python train.py --hidden_size=128 --n_experts=128 --d_expert=128 --d_shared_expert=0 --moe_layers=[0, 1, 2, 3, 4, 5, 6, 7, 8, 9, 10] --router_score="sigmoid" --routed_scale=1.41 --init_std_router=0.00634 --vocab_size=2048 --norm="layernorm" --norm_eps=1e-05 --tie_word_embeddings=true --learning_rate=0.00157 --train_tokens=373600000
Below are experts of layer 3 (counted from 0) of a mixture-of-experts language model. Rows are named router (the router's row for the expert), up (a neuron's input weights, with its number) and show model dimensions 0-127. Each number is 128 + 32 x the weight over its row's rms, rounded and kept within 0 to 255. Numbers have three digits each.
After each expert's rows: "mostly gets" lists some tokens that are sent to it at least half of the time; "gets" lists some tokens that make up at least twice as much of what it gets as of all text. This comes from a sample of Wikipedia text that the model never trained on. Tokens count by the router's weight.

# expert 69
router:106120111088196112114125148197154172141134132082118136148122141141157104111049123122157117125117121153111150122200146104106109096136115156057228143079078113198149140129060159113102167141127125160128186152132122107118141086097119131129137140113153128075101174173077099116123141130152123163144142131078127037086083154133139142164083148110101078173105188183091138120115100134129129127158
up0:117118169085139130192132123104131211131126106137154186143136128130118129157070183125185125137122141115148206084126129061144117107126127111152128134077138129152137120087076151108130130130076120142077132134129071113159128084097115117175087126118137122107129085070082112088148149187129184132142122136127153080129102126129130179154158126128131125147142122129141203138128129255101102225149
mostly gets: "xt", " same", "ording", " red", " following", "aining"
gets: "ing", "ent", "xt", "ue", " same", " following"

# expert 112
router:128126195175129157114132157089147129099176136142084150156192180080171122133116151136139077156159154185183158147120135114118118107147131179102152120108140140136146109109078130111156135141162152174114070110158126081156122105154122111104110175028093136095099070133096119095109099123089114146149112108084203073143142158103088157113091132126105094115082166129119133138186129177180054113076
up0:126108127128127125118131130109127128096107130136127060206098134132159111128131044166122129129124125131201138137090172135129131052130127129132124147083027135143156131098131161123127158127113148128139128120201127135138086127128163130143139126073137128128129118149131000120118134120049086135131076049106152109175129128115136124131101124112092131170179128140145146125127129107131086165186
mostly gets: "re", "is", "ens", " there", "ures", "ener"
gets: "re", "is", "ens", "us", " there", "es"

# expert 32
router:140147133091176108161121202128128166175156186093158112136092111083159165135070123060116127106136101159187152122137143169101096198153135152083143135079144054167142125100133118116118174143097111155121144053097112123077104137045150126105147113112165141122057145173122136190111128122122157124092115062127142129168093147157163162107162177135120129127090172170107113169099097128087116127159
up0:126102151094140160166106081095082130138113154098114084188127104136138130129109154199128103126129121191168124128129149155131051142158088113125156127172103117129156134085073118152143174176129128129209125120121086119199128125130152125164113130080105153142127097134120121114130225192127177087089152144139215113151129145169115104090115193170131118127104110151103083108129142132130145162224
mostly gets: " X", "  ", " −", " Team", " group", "US"
gets: " ", ":", "ach", " X", " Team", " E"

# expert 99
router:109121112112150196105116132171149138206137115052098075118220146107177130128113148074156135078140133170103161100152184141143127143135101139126167113114100100166151195106111093149182112191148169155188132100195169094091097115138144110118096122122125123105089112157127147153075137133140140137107106145131179171126134118124111093136077101126113118125126161170095135100207047154085110153134
up0:101120153132153134129132132150074130144128133183122131125145134123127110103111135108180234129173118133124074109153132124120117127167159157125180095130177110131136141084124106103187134188120128085023170126129074134040078119045126161079091154118137156129120127108115134179088119130131101170085137122073173141122121100128109087141125127082155128130127112129126120132146252135116124170123
mostly gets: "s", "ts", "ters", "ins", "ks"
gets: "s", "ts", "ins", "ters", "ks", "ies"

# expert 91
router:158079091157135106141115144191097115192112183103124190162133154125106186174122136143158200111108127189130147104140183085147060133122155186025131139090134106153150127094120108130173081125118124162068118074123082185148158088085136161091159125127137162100061114126072136121097122151120157119111130095128133102159141122112067112197162126122099084159122122135138145144118121112125112142164
up0:125131126128183119116106128076133180128226126156125146149125123139121095123061132127141137183131119133118127035174111135110118128127139127097140040139129128115096136118126070113135150122111134088125126129127132140077028115093142129136162151094109141102130121161066136111106182157102168201136152034155130128071071144184125129026096162117152155118133127110158135144138128149144102113127
mostly gets: "ust", "ourn", "uff", "augh", " not", "iew"
gets: "ust", "ill", "if", " not", "et", "ourn"

# expert 118
router:149101099129128122179133198155102114159107116116135115120077131119109115154061113159185160159123127186187155092177147114078117176145147144119182122136137113071137080070060051126141116118064119165115094096115110119128124132114152128112124185048156126104132102158106093121125127132131144170140089095157129082169139148215148147157120205098078107125132147162165162115168141155156121152099
up4:180110128152137148110132121111153136095145127074158133209136113143194134111202034141110150128119151129092145140086128092126127128152129157111131131127130118121108117094112127092215112152143126123112219114128140124116137123128079068135130127112120127106145152000142124088093193121191155125075087109133129103108092196167163129141128079141128118169083137103132103122128177159126101151088
mostly gets: "ther", "á", "é", "í", "ó", "ö"
gets: "z", "é", "og", "ther", "á", "k"

# expert 27
router:154092093116166142158136142129087130192151094071141150194149091094129187110111101169128106183056111169136116114160195131111071150120138137095131089120096099100136106118118116126128131195068153133101092152141126133150145102143122139092075125094149123111066090095070093140151106144173123184121143175136169080102155152161124098172125169146104110179122154151061160156120086134173072181125
up0:074123147131129181115095101136131169175133123069121118134217107104122136136086186129128135129131127114097128148132121110129033091141126113129102128082127050116117115102130128132141116089119187100132176135125130133109178157130153130111126147116144129128140116130092143167140128206128135160130158105147124078129132192106170155102108102129128045255097121102133106130176122145128123199143
mostly gets: " re", "ver", "ummer", "uff", "eries"
gets: " re", "et", "ver", "un", "ay", "uff"

# expert 42
router:111119088129133153127133172142129151205174168120098198188119083086185148178127107112143103114135147148135173100176085125130051116106196154102171136150067062134166132101117120157125154118109170125121165136117135135096140119141146107101156149062118119129066096143101140153108119200111075128112152103089145136170094200178136123122109139079103062096114176172129072140109111133122130105132
up0:124126176074102170174127172172103130041111171109134137127148090138117163122130074115181132075168074117128085069181125133134079133120090177114157138126056183197189110126127122141101130131146147126092182173221087133101130133147142142094086144118035128150131078134123142176128095150156124082137122148130127120138146136138135118120120067116132111161079109161119131124129118149129114192134
mostly gets: "acks", " use", "ote", "ase", "ause"
gets: " ", "ase", "98", "ack", ",", "are"

# expert 60
router:065114176115174134124139136142152121093117114112180143129155056157125189164085152126133105118104118175199094128151106129092095122135128108131155086131150081142175199107115131125192153123131123119142167089136153098037113162129144135095167125083126166111092090143112107129119176127137169143077118097113136097133083160104091131141065142127074091122121174210169188196186143140147134139119
up0:146153113129130133115125111153057145133104126126128233210077124125142111115151133105124128127165150131127126152126126128116099119132116139096153153131082127108148123135170122195093134196094080108119101092133127122167142085098154130141130120107130132131146124150132069122130167126136083124107126129092121120157212074124121085157075101165193175191124052205078190101127118142065113073177
mostly gets: ":", "-", "=", "):"
gets: "-", ":", "=", "):"

# expert 83
router:170103150089151140152122118105151156193113147106125157135123137135126160116103077142201158135130167066190189082138140118092131103118117148115057096166103094163140171133135106165098122161102126083123154132087107128109130164143105150106052142138142141092077176148125107141068130111058165138112109096121186153089139137187089125167074132118125121175103120223105166140124122154091088147067
up0:143131131101120129131181134131096133119034135102141128125125116161123120139084161132178127127150139167176121182151125125141116118140122159132191150099112120132153144128129133101132138095059147138128117133138127107093118125063125085055098128092128188104143105197038129102128128208106191103125199125128168127178125146092126097104122121128186075099129159092129096142103124129035053181128
mostly gets: "em", "am", "erm", "im"
gets: "im", "am", "em", "p", "il", "erm"

# expert 85
router:145141150103196147166125154145081116159137118113138198134127126122169158124093134127147111095155140120128186120116175081099101112130212172107112111130118104128155103087127114124102218154097169169132156054117079098089102095048141110071147171088090123113128194168068121108128173157132177140108127132118155112152130171119111097096096173115081120112102120168125183130131101126158097124200
up0:158096045192105165127136129127129105116110132107072148072128157128103159207130132179068146104127108127223127062153131121128067135150118142173109023092126100130105138128122103124139195120084105064097119129118098077107123116126110136129078124070097124128112140126098148146127148162088180114143119137131135152095152129121138157099124152129127122171129222115149106149144124209120117149115
mostly gets: "reat", "overn", "owever", "istor", "irl", "alf"
gets: "ard", "reat", "ough", "ood", "old", "ile"

# expert 34
router:116130112127151217159157173177142126191190107111133181140121129127171123145118142075116118145077103144154117121159162144116083126126121118103196130071104057094123083106070099142151208147095122152119130076103125115120127079100159083099115130104089169146037142064114116144075152131128152185136142073132170142161071170110124165141110140100156094123095152114125118160134116168132140157148
up0:118124104151155132179146145127137128129113143128160135145165082100193144203169124089131129143109145125117132133124113145118126114154035142090129125125119111105135128010113113137130146205089229127134182120193119132084163138066167090095114129085144162127142196167099131120090116137129140096064121116123162128172093124145106131128153122080128061136135083118158108160180157177128120102129
mostly gets: " –", " -", " —", " −", " +", " —;"
gets: " –", " -", " —", " and", " +", " −"

# expert 111
router:200130115150146114210070139163096160185145118091080151164113112111128107107114136119115100140124194109153094090130145113133119146164136132119185074103151140126158113097104136147145170133104109088146168118165092078110124062140127121084178143101145142117128131118106065147074150194119181166162148112088215091178094156167118145133165116060099085182096120126151117140121148146062156121115
up2:073067098155233176139109074156123130041110128132081126141129094153106128175125130121173119123121162173127141175169000113068210142069110133079126148147120128113069129042129127128117131128127129139104126097131100144195126130113133129114101112129134131106116127130065144154138127090107101129114136121109133147135124172110096121120149138149099131148128176179127145085127120162130087127167
mostly gets: "|---|---|---|---", "|---|---", "\n"
gets: "\n", "|---|---|---|---", "|---|---", "  "

# expert 95
router:131190142034101149129111137173118127138134203093151098150183116162126164135088085177173143138131145127149116142135111125069149163119150118091116053137120076175108110098102107151109099144153093186123129114135117088061128079094149109106119104113072135106088201158108124115117203162135129164105098167142154120111099166193127151058089133106139092145090138143150132131123146139077141155189
up0:139126078158148128100169149222164128073183076127134166147087109133105125144135130121101115155140125143125154110182117140148110139149132022128140127119228133127145109152115135119127108167128115114134108127113127078123017031118144124131129121149130096112165130125106125128138173144151129193154104148127137130126129125188102133103145126034087119118107117172074128124169110095198132119130
mostly gets: "ch", " ch", "ish", "lish", "ance"
gets: "ch", " ch", "ish", "al", "t", "ly"

# expert 92
router:169077103126160153134113199166129142175145112110080143145155071129149174165056098141163146090148144103168134120126125151112107119110173140123189072131125061081173135109084087156165136156129137136176206089137115060129133132087195150049112108155053142126109160053096120122153142116126131107148148160112134084121103133141143104118092155122120149139079190157151081138145097140130107120150
up0:121166204116145160127090153139129146134103156125147131122136068161196122156117112130144162103146130123122151141124112127111114109112111202131144133137133130109123235045142123200186135213130130127109104138129154153100092112060104126103100123143199187116106122088139128113106105145170146120086096059110154048143134127200112166127097140115152134130102129116128146168151116119140046110160
mostly gets: "ter", " born", " well", " located"
gets: "ter", " b", "-", " well", " born", " one"

# expert 109
router:176066176137155109187096132133144115130163160110138158123112168143131159138072088181159134090118149108208183100119094107186063156130140194135113116121144113162117156102133103123095131154117130085148057146105129101089123183099115173125155145086156132122115143109106134135078186126123195155150073160094182161123100108149133161145072121087128102193078124134135122104140147097047137091113
up2:147000103089168103151129131137151126116138132109120158132174132117141128120134150156146113128109129140167128107130098122129127166081138126125127133059105126093189147124129112133127173149060150081131128135114133169099106101133119152084103164163134131145136128124061106113126161142087146102117161179129172089144053250109127138115097130129124123111138231093135075152208147174095130126142
mostly gets: " v", "ri", "ry", "arl", "um", " rem"
gets: "im", " v", "ri", "em", "um", "ry"

# expert 18
router:189146130117146110126137191112041162150117172135114089159206131152164134125083110153152157136110210156120158114084077133137098169091115125093154075120148142141142122123133146148120094160149173089165064096160048085069127132147108136080110136075124141111133070078110122109155126128123102131117175117121183186209132170118137134104125147164101136148103148161113129111117102103091073166130
up0:133118080146140141128080143221135203149110159124117162109158119129160101176088170158105155114110193087130177113151127073172129084129131115127152051079154113129129111114088107129128129087121114079104096110020139130132156141102134104117112115093163131070129127135167158116100177202130155123153136113007112097064099130127110129167132127157129125164116160148127133130141124128108123124164
mostly gets: "er", "or", "her", " player", "ers", "ler"
gets: "er", "or", "ers", "her", "ors", " player"

# expert 54
router:132165087115168140162082138130090128158112153168183135142137099172132161191119147142098180124079176128168171109131146137115133139093161157110105066123127115068153129090124109176136182127095144157128080079146106111081115105110200190104101130118075137082124103066096139154077160185120205143182098106125121134186089145125118083152116142091064117126089148167153136141157132118148106145072
up0:138045156136203147123165166201150135129133141115141092193076133159189115113063149127117180200147133136146117125112152145131127118144140114146128109132096156125102153127111094182142162182080173174172114156121148155088127124130151136066145140047131167123121066128128130060176138140090147132101196140130145117137123127108127124137196154104132120172146231144124130151113124127112117123172
mostly gets: "op", "ograp", "ric", "oard", "rop", "ium"
gets: "op", "ric", "et", "ac", "ian", "ia"

# expert 64
router:174012118128142166198125135208117160190128144139081102116139092115132149143084076167155145098080189109143177125124119140130078125168159183097122121152124144091116108104124127167148123104167153106200094094205122086096092107136120149100073148155148132102114162144123087073128142133128113115106097112115141155124157162126097073133154131138109144158067147157090144121111083134162143172086
up0:132129126127131139104128172128128125117134118087177136133140127131130163127077130142158114124166152163128128152134156061148085130124073130185129129110097100130128129086152137160125238129035156120172128127152119082086109130085128121057127165128117128129139121143085124128124169178132128112142178050020152095128102141136158121099042142127136128145115122126170126187112126126131041081187
mostly gets: "od", "ud", "man", "red", "ran", " stud"
gets: "od", "ud", "man", "ran", "red", "ton"